From a checkpoint of a small mixture-of-experts model trained on Wikipedia: 6609 steps.
Below are experts of layer 9 (counted from 0) of a mixture-of-experts language model. Rows are named gate (a neuron's input weights, with its number), up (a neuron's input weights, with its number) and show model dimensions 0-191. Each number is 200 + 40 x the weight over its row's rms, rounded and kept within 0 to 999.
Before each expert's rows: a language model's description of what the expert responds to. This comes from a sample of Wikipedia text that the model never trained on.

# expert 39
It responds to: Infobox list markers
gate0,174,138,184,162,114,217,206,178,156,238,202,187,192,220,104,164,246,177,203,129,147,125,178,214,258,164,181,225,221,147,132,138,221,303,193,162,199,138,155,164,193,145,275,177,248,230,193,232,176,222,189,185,185,224,260,182,232,183,196,252,201,251,194,187,113,184,238,199,153,154,202,157,226,175,233,218,136,167,149,229,254,125,178,196,188,226,207,159,143,194,184,190,137,187,133,164,186,187,132,148,130,255,228,194,233,188,213,191,221,175,173,284,228,213,211,221,181,253,137,224,199,245,183,291,183,176,254,186,208,198,181,168,198,165,179,274,173,194,194,191,197,181,288,199,237,130,214,103,203,184,205,199,180,223,169,203,211,215,225,191,206,159,124,220,165,160,194,236,217,222,168,272,259,242,181,241,211,183,188,229,271,190,235,235,230,182,224,220,304,187,206,99
up0,244,198,146,153,194,200,208,215,197,227,237,239,236,230,177,197,284,194,203,147,206,269,224,191,168,179,209,241,194,264,254,211,189,183,154,216,198,182,216,193,139,182,231,176,236,136,239,201,179,168,208,212,218,214,205,272,265,159,240,210,173,245,209,188,216,160,143,222,251,169,207,216,164,129,222,163,204,198,136,75,218,142,153,206,212,200,252,252,191,316,204,133,229,234,184,136,149,238,146,170,207,209,159,181,159,167,239,139,245,169,255,224,161,222,200,189,263,194,186,137,195,224,176,151,164,173,196,253,156,134,179,272,200,226,187,195,214,106,143,218,182,64,118,265,243,221,164,202,158,207,254,163,240,229,195,115,222,198,226,212,140,192,202,171,190,203,233,251,258,227,195,151,247,235,217,195,174,132,157,163,210,193,223,224,253,185,170,254,200,132,239,201

# expert 59
It responds to: Sentence-ending periods
gate0,214,155,238,211,144,211,239,177,209,195,184,248,160,246,202,196,211,156,223,272,250,157,200,228,203,190,239,117,218,188,206,178,108,247,186,131,245,222,202,208,144,197,200,208,261,112,124,204,140,279,194,179,168,175,217,190,188,220,195,204,225,240,176,179,226,215,198,217,221,210,202,272,127,234,131,116,243,242,208,251,329,239,157,259,237,155,186,157,221,261,193,261,218,87,221,141,218,161,228,234,165,224,127,85,180,213,158,247,159,206,177,196,178,198,184,260,247,175,239,169,231,174,218,275,200,146,135,221,208,238,161,159,221,165,226,218,223,200,200,96,149,227,181,248,175,264,242,185,254,208,198,222,178,194,176,212,144,194,201,223,214,151,187,164,212,207,202,196,134,181,250,201,173,204,232,221,212,159,234,199,181,174,146,232,181,188,175,204,210,157,203,291
up0,226,242,220,191,232,206,212,218,233,145,180,208,281,250,238,187,218,192,219,239,110,223,185,181,242,167,208,153,196,176,189,244,214,200,230,162,311,167,215,207,129,106,248,292,257,171,186,207,216,209,213,236,242,189,146,235,139,154,176,150,173,152,218,127,184,180,282,143,192,198,232,227,193,220,227,163,203,201,196,135,193,196,233,155,210,160,231,256,214,209,218,197,245,133,152,196,168,166,241,181,223,134,245,286,176,269,280,219,153,126,224,189,161,220,214,219,146,188,150,213,196,185,227,79,275,201,118,207,206,304,228,207,168,165,158,191,219,268,161,138,220,201,199,208,143,213,153,173,154,175,175,219,284,167,205,242,252,188,162,201,163,204,207,144,176,278,214,146,184,188,241,233,225,179,226,249,204,170,185,245,231,226,193,157,208,252,234,177,203,228,202,224

# expert 21
It responds to: Personal surname pieces
gate0,181,275,156,101,198,212,301,183,193,205,244,136,119,170,164,249,197,223,212,235,189,212,259,162,299,234,179,160,147,201,145,179,98,238,214,161,229,235,312,213,180,177,204,200,229,192,173,197,180,196,237,199,222,192,259,200,228,161,215,204,153,146,244,202,210,189,189,141,178,273,170,274,242,182,183,231,196,262,215,152,150,171,201,200,238,252,182,225,190,189,168,151,207,159,171,245,240,210,151,238,190,171,217,231,267,254,255,234,292,221,204,223,200,108,205,170,151,196,225,243,208,163,187,210,182,156,162,203,171,232,216,263,168,142,206,181,163,251,211,215,195,194,148,190,210,221,204,209,161,147,245,210,247,201,141,258,223,223,157,262,214,213,194,197,269,178,146,232,218,199,248,212,221,144,246,274,287,191,224,181,171,139,269,210,187,234,200,250,250,125,141,206
up0,151,233,185,147,185,280,200,177,181,188,253,122,202,192,189,150,141,251,166,188,299,210,171,186,200,126,211,228,193,213,200,220,188,258,180,225,229,167,208,233,217,210,148,195,227,228,136,207,189,241,211,142,243,226,224,221,169,216,141,169,257,116,177,239,288,283,147,236,218,138,146,153,180,203,213,238,217,133,234,203,171,178,173,251,196,284,209,176,192,210,249,208,198,161,235,253,150,212,199,175,155,126,233,288,167,227,274,175,226,193,182,154,254,282,170,223,138,133,253,222,210,150,209,203,216,201,153,204,251,196,276,263,232,213,187,199,191,186,138,200,217,207,167,181,236,145,194,226,203,256,161,167,156,142,193,141,210,256,233,243,175,216,159,131,233,189,214,250,199,280,242,219,186,171,210,225,176,215,176,117,225,255,204,292,233,281,173,209,196,175,171,169

# expert 24
It responds to: Word-final suffixes
gate0,198,267,260,218,180,145,95,48,272,189,169,143,239,123,193,272,217,151,154,171,154,198,182,180,171,184,166,207,152,167,188,125,242,296,210,210,188,191,197,218,242,142,202,209,194,178,244,189,190,152,185,162,229,143,211,181,196,216,255,234,213,251,126,170,282,219,181,247,200,158,177,233,223,214,252,229,218,227,315,235,175,226,145,224,291,209,206,238,222,177,206,218,135,221,194,186,207,187,182,213,231,193,158,137,187,176,218,222,242,170,256,206,255,123,223,210,248,158,199,265,186,247,178,147,147,237,196,229,218,288,192,249,235,208,227,197,226,157,198,164,272,122,228,158,235,248,132,205,185,166,195,183,160,268,224,192,195,168,155,168,211,168,206,181,183,184,187,278,215,229,233,161,182,196,226,155,211,228,215,234,259,198,151,206,222,164,226,206,178,214,250,211
up0,205,227,246,236,258,214,132,254,221,183,190,218,194,212,177,216,214,219,133,288,203,181,158,200,190,148,188,220,289,182,223,202,192,117,184,184,244,160,252,166,148,211,163,209,197,173,230,106,212,274,151,251,166,151,251,271,207,229,211,170,216,155,198,188,197,156,215,205,157,174,213,235,235,206,196,271,138,242,233,162,193,186,192,186,153,184,159,173,201,228,179,184,169,225,227,224,208,204,242,265,167,177,223,220,158,242,263,203,159,207,268,245,214,154,210,195,162,238,263,193,146,167,215,225,183,231,264,213,160,258,141,137,258,207,136,231,239,176,143,263,144,222,222,230,260,298,180,211,286,235,267,209,182,208,197,187,236,226,169,178,236,234,158,203,231,247,168,150,242,256,220,235,232,215,175,253,189,153,148,229,126,259,207,216,140,262,298,232,261,133,184,150

# expert 44
It responds to: Mid-word fragments before suffixes
gate0,137,219,259,132,235,200,223,259,170,242,185,303,168,178,209,193,207,181,257,141,224,181,266,223,261,250,236,204,124,210,176,142,195,259,205,243,204,253,205,210,159,198,210,199,156,227,107,213,177,260,264,193,213,264,249,217,211,200,246,199,190,185,219,185,190,131,231,186,216,175,256,191,145,226,206,215,261,162,202,114,186,145,231,180,123,161,169,156,211,170,266,177,213,226,207,144,165,221,245,192,178,257,228,266,234,271,125,147,250,181,171,144,167,208,187,199,150,274,199,165,223,210,234,141,145,174,226,195,166,250,206,215,208,199,248,252,187,229,111,193,228,196,243,242,215,198,267,145,153,132,259,236,158,114,119,194,172,182,247,163,152,210,221,193,154,186,225,206,198,238,180,140,221,133,201,177,199,162,231,247,243,202,229,235,203,167,183,226,161,255,261,172
up0,196,191,243,206,128,163,144,171,216,220,246,99,163,215,126,191,221,259,204,257,202,214,268,272,294,229,188,159,208,169,229,177,173,197,205,184,235,245,135,211,208,229,211,136,202,184,196,155,212,170,155,251,244,219,150,161,160,133,148,184,202,172,209,151,210,181,169,186,165,161,218,188,190,236,216,163,211,204,257,237,193,183,181,219,214,218,284,169,258,231,123,263,161,165,191,254,114,229,189,195,161,190,199,180,158,190,192,251,213,105,227,221,136,229,163,193,254,176,170,132,209,119,186,270,195,232,219,241,243,148,141,216,134,201,171,222,154,263,255,186,193,207,170,134,246,156,209,198,207,232,141,226,202,225,201,218,215,285,179,225,184,157,220,107,231,237,161,215,173,190,238,166,182,239,276,201,168,120,165,218,226,135,176,257,193,160,220,243,154,268,173,153

# expert 48
It responds to: Table pipes, section headings
gate0,180,149,178,195,246,257,148,202,221,220,179,156,119,260,163,190,162,196,222,193,216,259,194,181,207,178,208,162,242,200,228,247,149,211,177,76,184,177,216,213,210,168,203,65,253,189,145,114,198,262,228,154,203,182,202,221,245,199,170,205,265,177,220,216,140,207,132,210,220,167,247,237,165,235,232,185,175,183,218,260,137,213,167,168,235,163,156,206,206,177,265,192,211,169,156,154,142,238,203,264,163,200,260,189,130,186,144,195,189,126,160,176,193,130,246,233,161,188,209,267,239,269,193,255,283,207,232,252,227,244,170,236,234,181,145,229,307,203,234,196,227,169,233,227,196,167,138,201,233,189,197,269,151,182,187,187,191,188,209,232,194,135,216,195,238,142,166,126,198,217,260,197,210,204,186,152,267,223,279,208,158,216,217,242,152,189,264,142,229,215,230,222
up0,181,162,268,150,178,132,198,245,245,163,210,146,127,160,216,195,214,226,224,227,254,208,220,129,169,186,194,229,229,150,184,209,191,239,248,258,229,241,185,217,249,128,191,196,212,221,277,183,258,179,242,223,187,211,254,198,152,273,197,202,183,213,258,196,132,144,195,237,179,220,201,174,212,170,193,154,195,178,244,176,175,195,182,223,189,243,244,175,305,204,176,212,219,138,182,224,229,204,272,125,191,164,207,238,163,302,246,266,181,182,171,238,168,165,212,123,201,143,169,211,197,127,228,175,143,216,164,167,158,203,150,253,180,179,127,205,247,226,178,211,222,182,208,235,206,159,197,156,223,236,160,236,180,188,121,243,233,157,244,117,196,193,149,268,202,180,231,172,137,260,200,232,227,248,114,184,123,191,253,195,168,233,92,207,240,220,223,182,122,176,167,129

# expert 32
It responds to: Table pipes, opening adverbials
gate0,239,217,209,211,190,234,148,208,191,204,144,162,216,185,182,158,187,194,227,108,206,249,144,228,183,209,253,275,193,143,188,247,188,167,298,215,241,229,181,183,246,263,206,209,218,182,191,225,199,154,166,205,154,190,203,189,220,235,221,175,266,172,226,145,197,243,143,175,274,173,232,229,267,145,250,200,306,207,195,185,137,279,244,246,202,213,202,205,198,187,202,151,188,178,211,242,242,138,173,162,170,178,157,181,190,249,215,245,193,197,185,107,184,177,220,266,163,137,255,241,200,179,252,229,211,97,185,146,154,268,153,176,206,150,185,150,177,194,215,241,197,180,182,129,177,149,233,209,262,207,215,200,217,228,243,200,239,181,273,253,221,116,275,177,229,262,295,177,126,229,152,175,204,175,137,203,220,232,209,241,232,257,162,132,261,222,230,153,185,251,154,206
up0,180,232,190,211,228,186,205,206,205,170,190,235,213,191,248,250,98,233,174,243,185,211,219,179,256,225,130,134,214,246,183,182,187,252,195,209,205,222,233,181,215,168,190,232,132,199,224,194,245,146,206,161,198,254,178,211,234,211,238,197,260,231,168,207,114,136,276,203,176,240,152,216,119,306,191,208,175,209,295,244,215,109,223,242,190,196,161,253,200,237,237,172,269,145,224,228,165,242,182,144,196,204,210,209,167,118,192,153,257,251,205,226,136,164,133,233,210,220,207,225,161,286,201,183,169,279,147,184,249,172,206,181,214,244,163,191,221,179,189,256,183,240,190,156,123,227,210,132,135,224,279,190,147,181,251,183,191,167,171,182,182,241,124,226,184,158,175,168,149,186,212,247,172,140,206,200,184,244,287,226,149,140,264,216,162,196,143,123,210,206,236,195

# expert 11
It responds to: Table cell separators
gate0,230,232,200,224,201,205,291,160,191,195,173,284,227,189,161,196,224,202,180,181,234,216,250,226,224,190,252,167,183,181,201,221,202,243,120,212,156,184,158,242,118,152,222,162,221,231,154,135,215,194,192,149,206,267,199,283,257,149,165,246,210,162,208,88,194,203,188,199,173,199,227,269,205,128,160,117,202,189,253,233,221,268,190,141,177,212,231,258,227,204,187,185,159,173,156,226,288,248,247,213,188,167,179,225,208,203,206,180,177,252,122,224,237,159,267,189,206,237,242,217,196,210,257,188,135,212,239,248,154,258,191,215,263,233,201,208,206,175,196,247,225,203,225,219,227,228,208,195,235,209,288,206,148,196,188,189,186,177,196,225,299,222,211,140,188,173,159,225,204,162,215,264,149,159,220,298,180,174,207,243,164,284,273,127,131,202,197,283,223,291,208,224
up0,259,178,217,171,109,197,147,154,177,188,216,185,217,214,226,174,192,200,211,191,145,190,171,217,156,193,194,203,160,194,236,170,270,193,247,290,193,272,229,259,265,159,155,138,161,233,180,113,194,123,238,243,235,151,205,249,128,223,231,185,156,168,246,285,193,179,230,250,192,261,228,159,259,232,202,271,177,231,221,212,212,297,196,232,194,171,177,251,197,215,185,140,212,114,214,186,205,144,285,174,186,194,220,285,211,234,177,175,154,206,239,220,194,185,286,162,175,183,213,183,236,180,203,163,178,269,270,168,163,178,207,181,165,212,174,155,169,168,197,172,167,204,106,211,230,150,175,185,217,230,258,184,201,194,285,164,285,333,222,208,179,173,111,245,181,249,245,183,250,173,174,229,199,241,198,193,185,159,203,209,188,187,169,213,144,163,200,224,164,182,189,181

# expert 8
It responds to: Closing parentheses
gate0,194,185,233,252,259,255,161,207,173,278,196,227,199,133,207,270,245,221,206,201,172,207,241,198,259,190,173,255,166,239,169,156,236,178,244,223,229,271,157,215,241,181,202,248,195,194,264,198,223,218,211,129,173,251,187,165,216,207,160,160,175,194,261,299,264,172,154,205,153,216,212,215,196,250,261,183,151,187,194,187,197,283,240,195,199,178,224,218,207,78,193,214,197,259,202,225,214,178,221,103,197,168,168,226,231,217,169,201,154,211,213,96,251,281,194,237,206,171,136,201,254,221,234,126,127,240,190,226,204,228,132,169,223,109,159,215,205,203,181,263,175,261,178,153,220,187,224,199,191,180,211,153,170,209,211,267,179,200,219,205,189,225,163,185,168,168,241,205,196,305,71,235,171,216,169,186,187,221,215,172,250,243,288,232,188,173,265,165,183,173,183,245
up0,154,216,212,209,191,210,212,202,260,198,250,145,236,177,158,237,261,193,216,224,239,229,278,149,253,186,138,212,200,151,176,250,169,152,204,236,161,307,234,203,220,158,242,235,170,126,210,180,256,166,233,160,318,156,203,202,249,209,137,235,132,195,153,169,230,188,158,235,175,158,268,218,212,240,201,236,252,161,189,214,201,203,175,197,150,254,180,203,143,211,200,211,186,184,142,173,195,302,241,171,160,188,142,120,157,197,171,157,195,168,230,221,133,224,299,210,174,188,207,201,202,210,147,154,199,181,229,220,133,182,190,194,137,280,198,145,179,242,202,203,238,207,236,156,238,144,250,234,171,221,237,242,320,189,183,196,140,228,231,236,200,228,126,191,229,211,189,186,190,238,179,287,181,145,220,121,172,172,173,230,212,249,237,139,240,196,156,215,161,203,229,243

# expert 30
It responds to: H and sh pieces, nouns
gate0,152,208,161,183,221,139,144,165,165,209,134,155,114,167,150,142,182,174,224,270,191,116,201,232,226,175,226,152,217,219,193,232,195,197,207,194,256,238,223,205,164,196,253,175,206,208,186,189,152,203,149,202,203,221,219,207,175,199,185,139,152,139,92,193,167,167,219,239,197,191,199,221,177,140,262,184,212,126,258,194,195,197,191,266,131,250,168,236,137,223,266,217,219,174,240,166,251,119,130,216,180,248,196,238,180,189,280,263,181,189,140,182,233,223,235,239,197,192,230,208,214,153,210,234,156,167,190,128,271,197,204,260,229,167,199,163,207,214,218,139,225,233,182,232,194,236,176,59,138,139,184,210,185,231,215,256,193,230,143,163,225,171,224,198,286,176,164,285,186,209,137,230,203,220,199,299,198,176,211,185,209,241,222,177,199,167,220,194,115,216,145,272
up0,218,196,221,223,243,189,150,277,140,203,166,198,159,255,208,241,199,177,189,230,260,172,198,199,242,198,239,202,195,278,150,189,178,264,187,238,186,147,255,172,245,114,189,244,319,230,214,194,199,225,170,186,144,171,312,234,199,225,236,120,216,254,155,194,240,184,231,236,173,143,160,153,221,133,259,134,207,201,195,218,105,160,140,183,203,159,211,211,175,168,179,121,166,253,181,156,200,211,170,150,231,201,272,197,219,161,227,195,275,194,178,202,133,190,145,204,141,122,166,257,167,232,225,154,143,217,237,207,246,211,198,174,243,190,247,192,213,202,185,184,207,163,207,184,254,280,146,235,229,206,147,170,235,220,261,229,265,255,212,242,174,144,198,220,185,184,260,236,204,180,157,207,239,197,99,215,221,210,179,235,150,263,196,196,218,232,216,197,201,139,240,272

# expert 53
It responds to: Institution name modifiers
gate0,153,188,267,182,210,108,168,185,169,203,114,141,174,177,222,247,174,216,230,136,199,205,221,171,187,116,140,190,241,217,152,179,245,154,184,204,222,145,239,236,232,186,243,185,201,222,275,246,171,155,239,219,157,132,225,194,212,201,109,128,218,225,182,242,164,183,242,243,218,292,300,223,135,194,203,226,187,292,247,141,221,261,178,215,145,236,215,217,231,262,166,224,123,177,174,234,187,214,206,264,226,226,190,194,200,210,85,223,154,288,163,169,174,193,213,173,240,175,215,224,213,224,153,184,210,193,192,196,304,222,226,226,211,248,199,191,184,179,193,256,191,240,251,162,213,252,136,238,212,155,182,256,203,173,199,240,206,200,203,193,161,305,207,264,204,289,176,192,214,198,197,160,155,161,266,173,200,181,171,220,188,270,163,196,197,230,258,219,216,178,232,230
up0,220,185,175,211,213,240,132,119,214,206,207,238,238,197,205,109,217,211,182,177,171,174,213,263,226,208,214,164,195,225,163,198,220,206,220,246,236,151,161,202,172,210,210,99,215,144,236,171,206,182,255,168,150,196,189,220,199,156,294,209,172,188,253,138,178,165,206,225,221,123,221,159,244,172,208,212,222,159,166,213,144,186,162,223,143,266,87,192,154,252,185,182,155,219,209,112,229,218,188,215,148,177,256,216,218,224,222,230,179,116,200,255,209,196,242,149,221,88,151,180,123,273,256,188,211,204,182,281,287,132,242,278,203,172,206,241,236,187,233,188,251,252,199,150,177,220,239,159,195,185,139,192,201,216,189,228,227,276,193,160,175,180,179,202,207,206,218,254,195,180,203,203,258,194,166,150,175,208,196,258,165,214,130,158,238,304,164,114,185,171,221,222

# expert 54
It responds to: Nationality and civic adjectives
gate0,191,144,230,247,207,218,208,198,142,206,137,137,197,193,242,140,149,173,184,195,262,186,258,282,224,167,85,205,192,210,201,261,227,145,239,191,291,241,186,198,118,248,140,234,161,244,183,150,189,177,274,206,205,162,144,167,101,237,153,251,150,162,172,191,215,213,154,225,184,251,263,236,170,202,262,196,172,260,208,207,233,278,189,202,197,187,236,199,249,228,236,195,213,235,198,196,209,272,215,233,280,176,198,184,131,194,209,171,214,270,235,239,137,160,202,248,260,263,170,188,206,200,214,173,192,232,198,176,156,267,231,225,278,143,199,189,182,156,199,182,214,204,202,181,159,231,221,177,179,112,218,171,234,240,103,223,160,209,245,201,150,139,190,238,213,176,170,217,204,176,168,235,177,158,251,213,130,207,184,142,265,185,214,278,254,224,215,225,176,143,247,206
up0,227,180,128,156,235,189,140,253,198,172,183,217,202,284,229,220,188,220,218,280,206,239,193,134,187,124,182,187,213,214,246,225,223,257,198,139,160,146,155,193,211,191,171,266,161,159,225,196,207,237,268,174,186,242,153,181,195,164,137,218,241,242,161,191,207,213,174,256,207,193,243,296,189,131,206,234,182,260,207,175,175,159,253,173,209,182,225,247,166,200,195,175,202,123,217,207,247,189,184,99,215,269,293,269,182,243,187,233,216,113,136,157,227,174,166,254,194,224,169,224,201,156,215,196,213,110,191,151,231,143,219,208,199,180,256,187,304,157,222,176,191,217,234,209,203,234,255,112,202,179,248,199,246,200,228,202,257,228,152,259,183,219,211,184,155,216,240,186,135,190,160,302,163,243,233,210,118,228,245,234,199,171,214,216,123,192,222,169,168,241,159,186